From a checkpoint of a small mixture-of-experts model trained on Wikipedia: a softmax router.
Below are experts of layer 6 (counted from 0) of a mixture-of-experts language model. Rows are named router (the router's row for the expert), gate (a neuron's input weights, with its number), up (a neuron's input weights, with its number) and show model dimensions 256-383. Each number is 500 + 40 x the weight over its row's rms, rounded and kept within 0 to 999. Numbers have three digits each.
After each expert's rows: a language model's description of what the expert responds to; "gets" lists some tokens that make up at least twice as much of what it gets as of all text. This comes from a sample of Wikipedia text that the model never trained on. Tokens count by the router's weight.

# expert 7
router:521526538431524515499523512487461510524484525521471550458506479508505463500459487495478503572589507542424466439448481460516470538444529490486515461447429423463499462456461462484430441482502471443543485516528527564455436458464573447542566395552493471495575481477519445438465521536446541449584536418521479463432522495467529450519523427505482454490483450532432478502490443486489540449470
gate0:441511464450569515492465548517545494512515514494447579432502515510499527464424491524513494507495547422570507479460546532431514540524463559420407554495452407503575437500462509574496447474549443587503521478471500482498492456536447522441583428503475515496471503494554451499520485551455498431496487528497443473468459455525467494484529592517494569549416490483432439465490528512503510458513
up0:510450499398605448542462587556491545474526476425472571476515516504473476493470501491568506480546505435538462532470549521482489505502450503448399492447517437524590446517534465585456471506512434532453539537516596502488419409503472496456504465530459533560505469484586448513499483505482539438493461567501466427534481546517504475511524474473482543494467520447454458503457510489460553487502
gate1:448518489536441444493567517515482398498482522427474480490502490501577523485481622556528508431532547548576457527477461511540463559429577396461466526582483482492485451497457514483514449495523481508512498498474539519537489526526454475501516512482489496544492463561531454469528456431558552493504477435510411514503541527496458512450529490506516519509480463486568463491576476492507495468476
up1:533494484465501529495498401517503521517467491480531491529492464555488510500493384459538475495486466528510531465475519539496473488471502503518575527468445518594429551539544558496464498460405510533494553544531449473518529486487573521509532484492532536458492480447478542572512525534441528483470496555483527444533509516519525508508472482447515539498526526468434583507390493501523434576548
gate2:472493498479525469489480557463476434506520518490445510540508528518538532426530465514554506464490458522540516572481579501530546416470484512546467465498512493552524480494510449475437468504536507530498515561500504457472496540485483519467524419494428506540469499553484535520510468438464531511480489512451515525562548523501535534524422452417475442461495505437505550486481539550480440497508
up2:430519515467470498536433463535464450514488470532504428523478438514458478434497440456504528488459515521504498464555504518456475508512540509463511545472502466509476446559454533465497508509527477489501419521579488452572507543522467497562485467504511524447473524419500489396536535595542511497454548510485551482514521462489443503568464496496513494529465541515510481483537520466555518549496
gate3:561523532449473470506610494528481523471457545458453488440561465520509575501471462398529449467547489486472451518540451520514497517406491532450456520493471466539486568529485531527495458491508461506517524510529518432579540556565445433566493519497522552523462440523537481512551497503512500446435481498474454524512585452497455438472521470489496517530524496575507531513425479498510521486491
up3:508546523430468426511521488479467419419506428523450552492491490507491559509575440556476458529509503441485461528550472517526529515530493571473538505452458560546477544496496558528545516501520469506452529518456507480541513541567563516484467587508547532499475443403529516485437533526527512516574463480501490487474542449497424503505464432502494502482530418450504568564531514512512472421511
gate4:476525500431558506488497517487460484432461478463454612499587580470502464465561539525557459511493485511493493512434533526477483477550487414543589503489510497530511408506543473523414508517518509516529520505475514479397546457494509490500507520496495512513493491461489504533455489476450482503489515573517548447478448537494551472554413393419486553542568487479516543442528528460548564524490
up4:495490483488506502445475513457447590502512474446570510519520483522493532529454509456495493492556521572490482499484517551518502538556482544503459465490470534515510564502510546554494510428548417519492519560485609464538499455500515481463536434551482519519440494512540518442518605456500565484544435498463516397527466519538516478533542527455529502457510541536450409562484472439505506513543
gate5:519508509508506547461520487456450565531534490553567502544516510528499499513406552558540585489476578617502537480536506508498545459531533505505405598521467486540465469479490493507500446530430430476481509509513433473517522572478567557454557479526536505435504515492454495485480465493565522477560510536484464551484507520505519467546511498532485509548456489480474535494544465525480612462516
up5:549458481483461523482523420473505548528475542608569485493510524531500512520345555447565511501466498575517560456484486494481488526575456542560433558458505468505489466504543485557423511554471498523483483484485513488458480481485516566495513510469517510491528434422515512572506519515512456517511519484529435537520495502548462475527441462501483504541548481458491481529551525465562478466557
It responds to: Sentence-final periods. Periods and closing brackets or quotes ending a sentence or list item, often fused with the last word, such as ers., ing., ).
gets: ".", ").", "s.", "=", "\".", ")"

# expert 20
router:492478542462525504463566513480488510490531528516509520505479568529549506478475501482464533567551515481449518484494442579501449556471504527503500494484413448537507431386387534548470408467486509472535491521511448526513476536466505435543590417543493502524537452502536465452473501464539570487503500448531450446427456510516511455498523484463604488510473471534449463506526435434538570515464
gate0:462549493432504500524522502469477486550489549463460560546476524521516503503496458481496483532528514510491492567521437448505457539517466463506482475487479472520466549459458399502442503507526503461498420547493468562418570527559497486545496547469459541468447505458472452419505501478481575387485553428472473438532512537520566516465450521499555448437449445515507528497549529500478576458491
up0:488546504435528542484499435497468480517505576523481581508443464515509522550502518476459462447520465526480472475521473509528503541464423490534467511558480477544492537482522391498480576500526563535466461583472522474406533547517474540501508482516515596494495501468443435435532504547527533477501526462500523446522490526512480495489439531513490454453490447586506506458542502521463561439491
gate1:483444431493532451514550529592464507451504428536504528495521453482508546483481574466445390451449566528447524460486387509551486525451523494512485493476478476460470534539513540531487539478492599442529521514572553532506564446415488498576476466441501517483496518441502477516514525504432541457463491488556505490491528479468507510501458552547553468478482541537545464457399554494525448526573
up1:614549506447472438563451447497480516589422507531468531461488453449519498507516463489507492510472450466437465502547606493458416519541524471497535394473490489503556478520538534498501491458498449524530510509479566473512413500542465559495517553514505517615464512442537477572584440548540475482458519527574508541408473453544479498486521515504499567472517464483474599506434523496481499418495
gate2:481494424502464454469523526559508560533493517549464488469485513558475488482482551514530536424493537505453455475496513510487539452538552559505559518426504532435417507533485550503426499489461439516498543566531534497539488551519509512532483464584458466448464489439510458469421535525485445472520497462541530502462521433449537468458477604495541517624522549445493503493433461540451551516577
up2:520502468595467504448518497520460514537441505512543519441518523533498531520426515461484465436624505459498489476499522561469539502536465492509534513437515497449497514513494486471529501524497362567497527565535481499511514483521480475539467542525504526486522434464473432524472504463519462483509501522604493462496498516496541527524548486516465520535494558476539500496405481517484530459526
gate3:440451520519502451542535425569484577544503493540482527489453522595597405543432433492520530515480491532549540506503487394499493477436472517496435454519457508421528529542502495444476472509461468527516522521503479503466533468569542469504520509492519542443577471505558522546472537548506544504545515504469547548497544479459489468506472469440434471501498434448490509550438465481520449499437
up3:454455554505490463518539569545467500455522470546474552539493534527558449532578537440473446543440478450538464514472431543582520556456502503568475493514549528470574481467498535491573499438448502502514551495507508520504557504498527513532531493553466547504509503534522497480515439479506575438491476459514498485520537523496509423537533546530483514470553501499497476538459548543488481503456
gate4:427480468475581536594449527493559502465505497524427529501472481560546432508551438492466484454599441411478530485467482509524513508553503503444486428472461434461467415463525452473532438453485497463469423453476470509546470520520493514539530510531464420500454475408513522493531543467488450462526503472501535499399557447451525524448492493468494524437547478489530447484485422559529521490520
up4:501511492543520549473460486475486485500453453470496540518482463466489476564491516569455521570485550564502541483486447456459500482507458597534466555443553489473459437484545498499506529550407531514558502468469532491500558482456511506518517453478575489521516564570542437453469505540543519518493500473465473574520451513478513506556462493547516555538471561508478422548441493474518488463524
gate5:459562519454529447513587437514497523526513480532498471411534463461507517464518520564547530452516489464490527539480513528519527532459571478531484536395505500488463492480484610483514512453450505474503478496480471626472511445525532482503474545578437487442483436518485544520507492447470492522507492504542481439555475533542500439493561460518510416568440499460457539513535477478495478440517
up5:553500453555500454591510491524515529503523533443550494528535433499493458517529427487453500587563452512490456540516470454545424564491458469472497495512507492488522542562541438500530441493505566526497473488553516448510499498486516456465512490512550506522488594509496510525506503525504521522481522524486504500496521535455512461499430543453516536423474461584524502554503525424463371486555
It responds to: Numeric separators. Punctuation between numbers in tables and infoboxes, such as decimal points, en dashes in scores, | before percentages, ° N, and (aged.
gets: " | ", "–", ".", "-", ",", "; "

# expert 31
router:491525463455477507509521439511506516475477515475504536465451485526546506450448486470479502567539524530394551475407479575500425562456518484453550490475435404511460443419492486562478515513459435475530520544516478501470437461444488452546548454529534464526522440453520421502448501561486549462574527466541532442457549521455541477478463472498559466464541444495471506534516511445557550447534
gate0:492462572567520584519411523529495464520476480560519509504407464485524472546483503439477470589543427522483435534419461476462474496489429467495531483515478526578408518519463475499524492472490460509498482556447505467476437553455468465485451552486513473570504474507450573510523433479536519481449582499550524452519473542508487504521573467461489510485497478565530617576497499517562495504493
up0:516497454545507435536463507507497559527513525434494488503546552470577418502514498432490487454559577500459507521468546542571536456551459504553491532471502444496537521532531542490472487494518429505529533561479479516519468446478451442516448444525508513472498488532542497494536486487522464435548426468508553513469498505509504459492575521495500504522473562516454461472472543479489516490483
gate1:555536524513469509476548567523530538479524514520359491459501534490492495510527489492490508448462558518513482522460557472501531455518504506578546530560491470467529489523493511514517431494486450533480544488533495474441497518442446482552479534522436490517465470516457448490519455527475485502520473533511488465524497551423519540492541564556468526560447457439550536480497538501513532433419
up1:496526457474531496457428529453441431449413476467541464514513446491491486423482500472463525479427383560474492505494472555455547478488517521390469581446433577512508464433466496564517500536547533480491462494454486482552505472575539426470532513466538508463512543500494518561526522483540508531556540463475468575465544425524469548538507411499498511400477558497569396494465502493492388422486
gate2:530496474432413447482497450483530474457528550389471535474497536502561452421507537529568472489557494455537498499511532395588456526513490514473475457511596494477522473519526529516524508542419542478518493542416518449472441562560458512548490590480519508495519446553459511511502442477492467532429492541505497503498506514521483491516461476477469455506421476440448513516509591530553485465462
up2:440463472523514529490510471479538557493480512472499572463566517476535462464494551481518449487526535491457522549486473469489448556526513575480510506615534516428490453508539508543462463494459503490517523469484482451497414543494425555497449510473504505487513421495448573441540466476514512447396518561520518464486506486531480515498478523516452515469452530495489501479526575482541424435509
gate3:520434637491499448513508505526535466472475496455511476506503494539533452540525505475528524509464494545539550566473532524477446516462511470477536552480497499435544482462497600513515494482525522487476520406465519485529565572455517466513486409455544522449507567493527494539509513483514551512560495544527511521539541525515508515468531478428507590571530526514536473480485508547529493475599
up3:493569464472457461454511453471498507523481549506497503502481523481531517537489558503569520510521534472521511559475536518500539604540543488531446428500496450545489534577563470490456502491410494528564493558569518482468396429544459489544510475500496543429465468490477463516471536511463507586482496445499460509506517492480411453536497509591468411435476503546452500516488530431495523612470
gate4:479506510475461465543448486493483555529558527430551539536465530535518474450511513497462515423475540509518526543502495492457495518469399548488469548541494476516498443500464506462502456530448511529484518550484478470496476481494402528425490471515463488499464426474467528557486490501472519468562461436481528457479560520438515583493485477506518529499428459454513512447531508509509443488465
up4:517462478547527490420495481505564524470488505501531499483517509494554492507452503555505544473482525551468463429492549512514441418520557486493486466480564507465531465550509478509456472565530577461499518391442427490479542522587555491458504513452486487516523497428532566464490572565548470515479467527526490557466556494489489516530532475505536499470534530469496455431472506525519497541621
gate5:438568509498491491457476475535485398463428420498482483571492482501478497510476449431469531460522441535498505423436469508427437481516471538500508469531515445479479539533459468515502533514437537531446490504527487460468448623475521535485550431498526451579502387520500569497501515498445433479491481476551539581560539468417489504535471415494535475511518446470468621535540445526514549500518
up5:490489479439443441449560456529535457493530533463493516419563452468486462510529587424529504496471485519517506419535516561548504538515484529599495496484500519467492501533551510532490495483462453533599473509500504506517488447427517501486455439506536492516583504458524429511537537525492473536440517570474494436477530552516495500479521567554470484483499522466508494504474450442550468551509
It responds to: Coordinating conjunctions. Joining words in lists and phrases, such as and, or, such as, as well as, often fused with the preceding word ending.
gets: " and", ", and", " or", " for", " of", " and the"

# expert 19
router:528486520507523477483555464526479493442434500525493547432517479536499488438465463512449523568565522509484492481477484569513464532475518457452518504498469432489475503476502494533475539456528474518519570503522477527450496522439480462572573435567530499563551471505498458455486535530494578482569532482492477461487516511460512474508468479493618451470501446550492494521454533434523523456541
gate0:424452441498516506499484510505405524566431458460444474489474447534547526483558465448567463441450528519451523479512529499504507513552530503487553532479543351544431512493502411503497432482495472528498502503494507444439496513501564530525497562451526481494472516551444461519463513521520547398481580467535504589443498505478530484510519442478533478453518468486528501579480484477533525476607
up0:483487442506525480504508507529500506546460453459436449491493528493477494509557434467555421501548505596452480525562492517494547559458446555465513572491493434536459508463525399552520464529484460490454490501544512475463509514533524533462497550596569464538445463532464464585476505501498531479497501527480541566469503571473505455510480494511484474472487431477529447541474539484524463493629
gate1:494508505572615495508483473523484569544504474468495511471533531521501488451506490511395557484487523559485515484509526499458509545515502478506464492519417493529526483457445492526447484608539422502520492473495535516474467539551510505535589448490547559545508519470557489545554498526496529469484496484510472508482457498465474455526577420560524543555431483521490472465517514510508478527461
up1:492533461575475489437503531526515466458472433509405458583507565551431525554542541538541494521476526470442512523471509549541523486438566527539541552488557438461525565525499508453535525426485490444507532490545488505554515465496548477410472546451453496479477575573431543460464541498497484485398530477541414562527513484454539504505472515548517518514513549501510496512541507529460539426503
gate2:526506567540522500466564549518486586476515427527499504426400530597485552487502457485553477505500458506496471530481509536581480473511510493464519471507474483525523444473502547514511500490507450492460523499455531497461498583439517406495472516511549506498545520479518507467529483454519589480485490546477523536479521451449491458517459476498561487593579512481511492495458430442497514526543
up2:480490472505466475437518519521556456480465444524465496474451467458492494453457485451541574506448424492531511481449505537530469428501493546457487480472466542546513464490486516476522506569533486503477470515526510556504497507541464434552473480469546496480501464526496501446465520507559498445477435545470510577523456427408503449527440525441537472552553512502515453473478485411481531536473
gate3:524463517469498517487596484484592523478517519563404502441536437477490538464496545534482432498478481488464480448437527463465475490506520468472526496472543459469491456505458560446544521439462522498497562507421456519431538417531447444494473557438515512532528515499495471473542475468500512496392522501577493490553540440488498442484556515521567515459515556480473516461445537472436530510439
up3:526512451530536562500495529506514497471515481556543509515473543560462505492519466549456455462537431546516543597547542515598459547498430536537539476505496487543537456539497455370487501496500567547513573527464557521540494452458428497421493530547434504455487496441476585556474435487511531549520523463515552478482494502466516548551475493435493453487579562543511499515518453478490460443484
gate4:503467484459504468468505451504596548497437414598472474483464511540511465546532451525547424539519475484466473488478453516500505471554480545477581546520560419485547496456466582545572476537551450528551507492491456518550502516504523483592535468494434538428525498453521530514501522429443407469491514414545461459473440506436464504512488484539475455508466502497506442480585487561552515467492
up4:497528495454484491516500486509513587504472508502446537509477507508553426542554470559520506565488443486481503451502453567466535480505482581467561577515496472530524477426460583501584487520433444568447552477504486477529467545507528496558531459483542459545445478493502548507457483459436524518570458422493489440463466541443548495512471516557492490575451550465514450506566500592499530474558
gate5:504439517532527497475506454564453487580557455484415568473476473531469508557517591526557512455474560510516465517462559567431495494454465470506502500471490483451452502493487497548493512443492485446511496532456510479460446477518506471582457548499583535490499502444452497529471508482498538547556517475543476521556530441489454491455532528552479517542481454466471535435498528469450569560453
up5:472455533522551445469584462491470501480538498455473562494471538520481507497457510498549567480509550537532484479468529515563462497465498459459463536506442509476491513508451540543481508425461462492531511596480445489562492523550521486578483447579512526544557540427420511507535522436452445507581487519469550455541549499489541526448515527535527542472473477452486509456526544448588544486514
It responds to: Years, numbers, sentence openers. Leading 2 of years like 2019, small numbers in table cells, and clause openers such as The, However, and , the.
gets: "2", ",", " The", ", the", "3", "The"

# expert 14
router:457503520460502524509562512490456520455485501508533583473506467526502571472403475476455497549536486495535514489450492472484431591487487516490553488454426386467467452487464527531496521497509518466504494544572505491494460469388471481548545459530513505511521482475490470465442546574502539436540574461568506481427445483467554454501513501476640547479501437536497484537562495399470502452501
gate0:435444428491503472483490448487534511534445550491455539470435562588519492456455445470475520525549535484508502525497537530492499493440510475432491501519484420494464486471487515567487470475495449492476549605505484546453569552532537474516512469588498535578545458538497471488462458513514489503519476544525448498477543519492468487478520453452533464576453522458511503523450435486594528534566
up0:524548464500586480427493513534467656523558503454514525531522461552501531593459455469535548514517462524480471501436547478495461573542550527488479565470506506464470515512535453452453539442546547538476491544548553556520457475559433496555529487504465494459580504489434500475508494524553493500458517422529483471479562493521519455623424466489592563433420475524574510553501511453495517495540
gate1:551456548507486498509529474448486514450480530478471497530537527497527524544520473469494496467410494516529474502441563476480514431499481481518475474484503407475499463466540529442413460471534500544580484509591457541540439485533503491497494457463412488520464484582515501495538494459500502472470534521537581438496459492484577588501443490483454550547537558445459539502486457520518532497542
up1:517494498389502442519503477503468546496563451541471523469547575494492444493500485589522544478456460462490452466533503477547535441513489519535467498480489574515620504442477568517411500600522463527490494496491483532503481488490486481468547486529603469467563510460509497523492511552526476468491439517518500528459490439451482490493459487529534443521455503440508500448544470498488432496503
gate2:433468531516491504480500525506528502437464541497495561520531490529497452454530517491552531467520504489480512494493521543498456468528525500475432538508386456530438460460499454466520471498458478508537501536513506515460519489541531507516509458510487481597505521504535554492562546514488514528593452596415511500510520565456516494488461457434492541501480449461530515441496540532508546441600
up2:547408404463465433497422457470492554493505555452571471511492478426435537540525510527472496437559564534456504433514541485516530546473469465572469426514517473502512535497469519515452493444523553477542500505487469534516515498557466478460509402565545473437538507486514545549484449446540484497533501572583497519540542481620431488502544500501493421520440510589483495509436439473426499477485
gate3:507488589535534480527508523581512527515497534535493501572476506539542514495529507514462474436527518514522508433468419492536524483556560499437534439477524513549571523434532445506613469484397506469530556559524552518485459526536467448475496513502475435539521484405502472442449437455569497572504453458479492504463507534438466499408552481525549585470492546469458497506443544488580575501474
up3:525474515439498533442483517513541493565464461397495486457511429466511478528533451482511533559492452436458574489518514482421422530549490476502494498524474500459459456522479511373503486449527500489451430457412477476529519496499507481521483498475544535463541520545484481554547538503484493512494510490468450516458512493540510527625600541522507593470465491451486505527475518488464534472512
gate4:543478471483583456467569416485483519532454487427455527449484502591486494526559520518555560500569470561478498445438478498454477529507495492488490487552476417507448470480559417549489505432527403427574428523487539551459469487437477450545502402571507582531568487539519433530559485488490513433427564573513451451510469448490519482512480467516532468465511439505480507471445528524489522484497
up4:488482502471547571472483493510483474465508463477393486493463480504456436483560495480546515457528475545546465455473475529448523511518485495515541457519457486568514451489559482517509496417540440423566538520451550580471492515451487433493481478523492572450521568542493494518644443433460491524472498553503519474502488541464471521561514519494454465495496476500497549480488520499449477532481
gate5:441530525491576487513511490503491466529543555481502584478493594576506486498458493517529505532532530505506515478466561491550499459430518493492472489465428403471497601515554467418472513502536455411513527517470476522478498492508548500513445503507479462585487492530502492523508541533491527444504528516399481469506483461480515487452461525532505477481460488458462418587494499536519492500519
up5:517522530542534526440538551533483520516475480481466463499521452583483521481513392507533473527464427582511462583417457490502430467498528507537501566480476493528542429484525461500498492550513486465532495524424521467534544485443509484496507471462526556569452530456483569510448536536455510447499519562443554584511513412468495479484540423412469397478496422481478608504527488518526528445508
It responds to: Table cells and digits. Number digits and column headers inside tables, such as MF, DF, Conservative hold, Notes, Coordinates, scores and dates.
gets: "0", "3", "5", "1", "2", "4"

# expert 24
router:485481522468554504558589488469447466435451477491512527503477436560532498467453487502513511568562554572517523449451488557507428534473529468504558497497449405574449466435443557469463452500433478435568511501532483525518408492473475435543508383510575498552554451506508493520431548549579540477540551482525478486475516513513541503472521467491557474512517478496439521537509470474526516507534
gate0:393575420413491488517546555520492474460542470564456445542476466562507490569577558453580449557480515489497583495426461435480502501616462532468526495485535435510517449456506540469499495511525430445553507518508516531455445446439509448465516502566542474490518478518496455450512471433441527489485512483471553462553553486434553531518532524479489524544461535488534448498501524553471553429452
up0:472516555493502524520528526536547466488497507578530434489451536477533458517529447487576502456579484520449533532577526509430424472509491438483479517498459442508605505517562494468537424455489496484492502537575484560495481466466480461600500514433520505511529484546498570467519412430533461452483462559516484448530541462451479492522522500480522526531493489517517506487532488429498447473538
gate1:475519501525470473445554478465471534510516470522506518390510590505526452506450530459429388466476456466472433504491453496533455458552524500538518483501481488507508561472444558501491487468471463551438487497495476527459462519469496442513528568492455489470495477526539456507537456468437431491513541516480445419493482482522547473480538442497507508563475543526528464501393483586529523591529
up1:526533512584517523481411555507502470474552527452444507508450473503489473536545474489540498410398475560593488559463501530472515491510487522522484477516502491497457442586500570485483493568532516483547449405554472473457496428467488469487461526515538500514454546509470510458501522523522564492456498499510428417540525514507515512516545499543542454509548495547464449508473458451519427528471
gate2:530522582525497586426494526504455541490517528587499543497482497490453464487502441522505503464523454530508537526504431499509487527476480510505561521503455523486539498528473460450548530475494446414453492517590498473516499552498517476542476494503532483500435458481508482527495540505479549497469518509516468562535508420496456518528485480494524521526516540466451542535482473535517488490553
up2:512504530544449503431570513505446533541496444542526564530475544546480541455492454482512466466590513523502519421544502572477560511439538531524531574540484503508542504476514438523553489477536394455435475458527511466535447532483474479570491455517511528545528475485497474507523508479505515511499520408475501513507521466453499489536532521493497431544512485421453515476472468488568465423500
gate3:463479534456516504526489553448544505491497549516539497514515518474539497468525467516543455557437572536505467464463482464521528597491488459537457432550543450523522430513509526449508477516493392443493519449487511478486476468478492518544467526480585468536496583403539486497527455537522514542493506478538533464481491571401467516500461483567503486470441462473535456459530535451473508456494
up3:550578499557526476493495582474485501532522504572495489540563466512515456599504465486437548488457472506534527517469535482458521461475525458517434553447464435503586505503484466475521426564522473513470513488494570497420503481540501530563516485569506524519484409472519509517491499495470531415448509459546513531491493513497509489503561492413467555498501461565484593564429556549461503540538
gate4:472521566444454498546516502536508511494511453545506580418598475502507500487521476491530522498433527483508523395465454530508473519511533538477498500511457449514531402483492415523509520615543477458517474467505586443492476475571522537495523482540529538511478455422495523537491524554542475479461499470479488487518501514482464546442521407503534559459568458536454506522494484422472508491527
up4:507562502527549545519534545472469496543415492557537542472482484462463571523514500465457546466441442506545459504512522455504487460548541432416538448514430559536494481481562470426497473450479463463487473560505576495460485472542499498574537436515503525443539476390516433499487447544467465412549608481469435548502541499552498594426572499510497507470524430532510522535425502509507502522512
gate5:534520552522505523499527529514427511527563474492481545404502535479447480493471548501449498433492483533534494522439515480480527554469516477552418440511476524451566457508527607498463545438538538568490508437520530490480486537568529496544546478467490543495486518486528453531626499503485524511566537478522477539484475484508454480467577496585533501486573586464462461569510511530543511539511
up5:532474561482616507509537442438463506572467493490467501472470542488507449500437535420458487458527401474558474463441487492504501538500523477502434443530495442454585487547620545484404536470530470505472520470476484475520476514539457475565523482463525570512535453481526477485578534436501562461556531471439501469493535520443432460530571494503548510485501518475408470542512479528578459516509
It responds to: Separators before numbers. Spaces, pipes, semicolons and other separators that come right before numbers in tables and measurements, such as " | ", "% | ", " / ".
gets: " | ", " ", "; ", ": ", ", ", ") | "

# expert 17
router:472496523469493498500556468474496521494483541527495610526442463569479476498446494492443474602530565521465518484432494508509440605491526459436551511441451433410492484488443493504520527476481509469509541512556492543466440513412500474550590481504519451493555461491474421437499544542504493457569535485579481494452510508470510521471458510481528486505512485575506438565552499432531507531528
gate0:518543467479572567499499523436459452561443533503493540548468555593512508464526414512533430449520451559464530491466507554519459506489487567451438500436475457507448471462533484476460492478424493505467516493487527496481524520497496503473485474552471468499493451475471545484536487463489553483553511504449514472523533478469580557487519510447479480516412488523461464439483481493479542478537
up0:451482449524497518476436478480456521504561475439503448500515516559510399495469517491516565518510462520526501426486521473442464475534555470472547500516525500477566488522446458451506490491461486481504518412529508493454492511501515478485535470496508519503514478494475508459419552526463487517502561578593559474474496511442475494464467427542517492479530480564466516471475485588420502511515
gate1:444430538487488501476596518497455443428499521472480581546505437520477533549472450603525570522552435500507565480446472459481516500436497483457484518425493512517518454463540429463522481523450481444468525447495451528498552436453539472519533528483490506506522538461518518478507470464529567501568496546427492478477523507481513451482474545517487481549434431542506513473466530488465558452559
up1:464469513485570560519532527427528526464569477499493493524535479510513518554514539463543429483518441521513524469496549478446528493484493483515526496476483461485477562475486494524466533495578562473494551449447527452451582565476476504556477516491483534472499473506479489504511456527510450406488495459547499570483512448490540538464524535448512461459565473492452454505533578484432471485456
gate2:508533434553514522614488498517530467490486532535483543551494401537518556513501467470529566558581539501456530469442513520440485496504542539485483495477451499530502476542485509447535490571489466541536566493510550523463473507497546504512512462512529529543526445485517527471436451563534570467508556484510499539469598451412496476491429516548499499568463464514463474548457465492527506493530
up2:447498488564505521519496534501558440527537506529476498467461462516520527468482525474493493515491582505480551501474507512393475504490515583505446442476495503495475561520484406455508524524574457532416545507512572566460523556496531471500470520487507511444557506580432478526459506566462456530536510485543511540510527519423474463470497509524488474492529483485490463510443531522510523495458
gate3:467513509499481487503457528493507487487511495533475551494472560554527503478467449495521541543564511509471496548429517515511479469456509454469519482500501480514527494502477570522546491464475481489586438479527485487482441482512506498583470452601490480518412487458520509477515458476471551510576523450541466473491524532440509475481567455479490520560430526545483478526489455551511549542497
up3:526518516493523539464542502461483568477518465418586509562517533449494506534502481507498504466555557511548506473533479506517537452515505523555466523510483510526470450478561477535453470513592575543428521520537502525502515469566526584504502486410436535570477487539528422499515491524496502492438458531519484496488420498497485570445469511542511510460511447515501521495519526501442523510493
gate4:522473459556447521545441446395484479417562491563450498452515514474472523494519467520531509474540490547433496480425507474471418478407577528566581461472450518498441472509549538401432529535522474494526553497482522510436484487472484473545521457531434522491536427461530546516505574519547546476375483566546529429569503508533478449522491430480505491399504522422485492526485488489519509502504
up4:542478399522580560469551531507473492527464505464461489466581423505496477485463536549547513467498491546469482468552462434530494514471480485573550477473547549449460521554509464496503512498506484470431501498498531408442519469499524516558475560473490518505641533522557508458510526515503443504473526450514424508477579487452535526472533488473481550506578452518559499462457425505422507512557
gate5:460504513498475507507508556451426515417414539550505445503467555534483570526492509540607506451451564503477455549487457460513541547537447422493514500562507514478513478538539485512534453487485523457440518525529501451472502454424510455462512411514488501558471458521530479540568499470518552488476537501589472514487516490502505419470523524513519568493514515495552510465473526508492494512527
up5:490526473465539476496484466461431458503486555566490521472493546472453468478496472522549492421490462464444469553482428484517583520511459449497543476498566479510512477554491477510493512509505502514527552475505498417467568493505439534456523449504487459471507445421462506454528512450515526472569491463504510489515474487456475481440474398457490475519579440478470523455565590634476428522457
It responds to: Table pipes and brackets. Table pipe separators, divider rows and closing parentheses in headers and lists, such as ) |, | Votes |, |---|.
gets: " |", " |  |", ")", ") |", " (", "|"

# expert 25
router:444451484476507490500540445469492492483488516489506570453485547544536529441456467551444496539509535544493482437496511585558403528444520471465500497423462442500471469450464509463469458502507521468591484522518476514464489527443532441518580445548526473537515459469515447439473558570491535508525502451515487463437544503477532499532501518491509478482520429499468486531416544487521524508499
gate0:494518465489559433528449492502520478533534537545504508471461506515632547519532497572429475445566537439528452465539471481476532516499542451526468534561501487518495514508470476464512446510515486480551481489485454475507426566534502507502534488504471521461476533514557494562542491552486482538534440483582507431449540565467617473488552579489511500551468477449525508511451522567498457477488
up0:570504448451524537464491542511531492484451540516521537525545474459468540563546468472544495475522505492482550519494529494488468446568477510499476515440589480501519552476514563548434489555530446436519510470504564473463499493540495534560498497513465436512546469511532541452422427526487534532511502514554483560513455475473483528504472538493490375515555535516509435484538520553495500466470
gate1:455489549461595485428527499437473570504511542541593532566535479494538438522532456504563418532451475524480472532474590472444444408569466466491482452509506532451529475486493585489502512432455538443524511461574528436460531564532436494539519483561475578513468435582500512443451502500496546452459524474466530525474528492489492443453496549548507521495480506545513520472445474475471547545548
up1:448485440538527545429519540483498477519508449501513509438499525444472390540533532551578523507514383477488464538504465564453500507509526531454541517506466513551448490475551489551522553494497481460491497512542518566542578468508548520440474527514504454527537498525496521481484492476504517460459533462509508541482594457465408497515442534487525524525504436574520519577495502497432536534507
gate2:456442466491438567557467476479527492454537491523540479519430590562533472469519465441500515485511479488496480537499555562544550446483552551507535519478557492530513467518529501438539497609512414512443511556594517485422516542531491484473469484528565459448490447551577464440463555504486533511534508485496485534484469511457514451503511539529471425559522501478487505489487488583571540447488
up2:522441455514520493446463459537556461510459467472411438489455485492505541506497528414540476560536498524499556509526508537512474425504484569471527530522526517514534486597429476533459521559588490542535437498482565471394485500476485486538473554518542501520477439554496520479497539514495493494521533481545486533475566470473456505572491468505548435529454491476544525555498528481509514476451
gate3:482551518537543541486478538474554544496480532473554514529559500485541517507501525521446530514449488478490575479519551521518480503558530491502558506491505485482488523483501490531557511479466412474549495539578542568452510505486459560483487458492541557524539542493545443520486508491447523476488472486511456515480524558506465552517502440444493584543566490564509496456529527488452543555552
up3:434496501540516519499500462474518409468453527477509551516488549457531532470484575501522526542448578538462489401471510476486507475495520539465537495465526475498450551508584588454551512525477472531514526541479541521492467505558503530504425501605507532476576463606531496464479395504466436480458536485493446602503494416463427462474482561598480405526515543576455444423388520515467463529511
gate4:483568555502483477483587447465537505543535514430501487428482455511574442491446584526507488504466517531486600475484513565462557448520520438505523505530471461472443528414507479608539501424501442493517454546506487578441526494527451551499486523436485501480483496491546455522521441561539516524485472503539492475471547550607477568436504580553497556521469418503512494450534485447531514446493
up4:560527491499547458461518518496514422517535497463401401477548456486476446551498554511557421531484544453527531448520531569463480538520482461535528450504550455597457556418581541558591507472543426522534531522519526477501598503491454466495541526451443494472496404514526525516518493489487518557493515451491491511445529459573427540494484578542497492489465489521519481463469463427521538423509
gate5:509502490557498433499495479439510556507520572499525496565461552579502461503508440534460466493485561497495498478458492523485497437533580501495509533507526535544485453514530507401511522447521488555497537550476537526446496399484446455512503487417529488503436538525602494471441492467505625496498478478505435509508497502510502514517459546482488542538473498541493538488448514445553474522506
up5:527555487467503501472488599511533461472524522459511567490518473481545508505493484465516447511511411499452509539561508443523540495456443497494383465444459504450503563415528459558463464513506464413490464448486523441501465510519500558535457492530412480492448504483416545515489476580471491469567507517527502512462473513565515526465481498518491480503494524501505487469471543493429485468545
It responds to: Prepositions and clause links. Prepositions and conjunctions starting phrases, such as before, when, while, , but, plus that after verbs and paragraph breaks after headings.
gets: "\n\n", " by", " for", " of", " with", " from"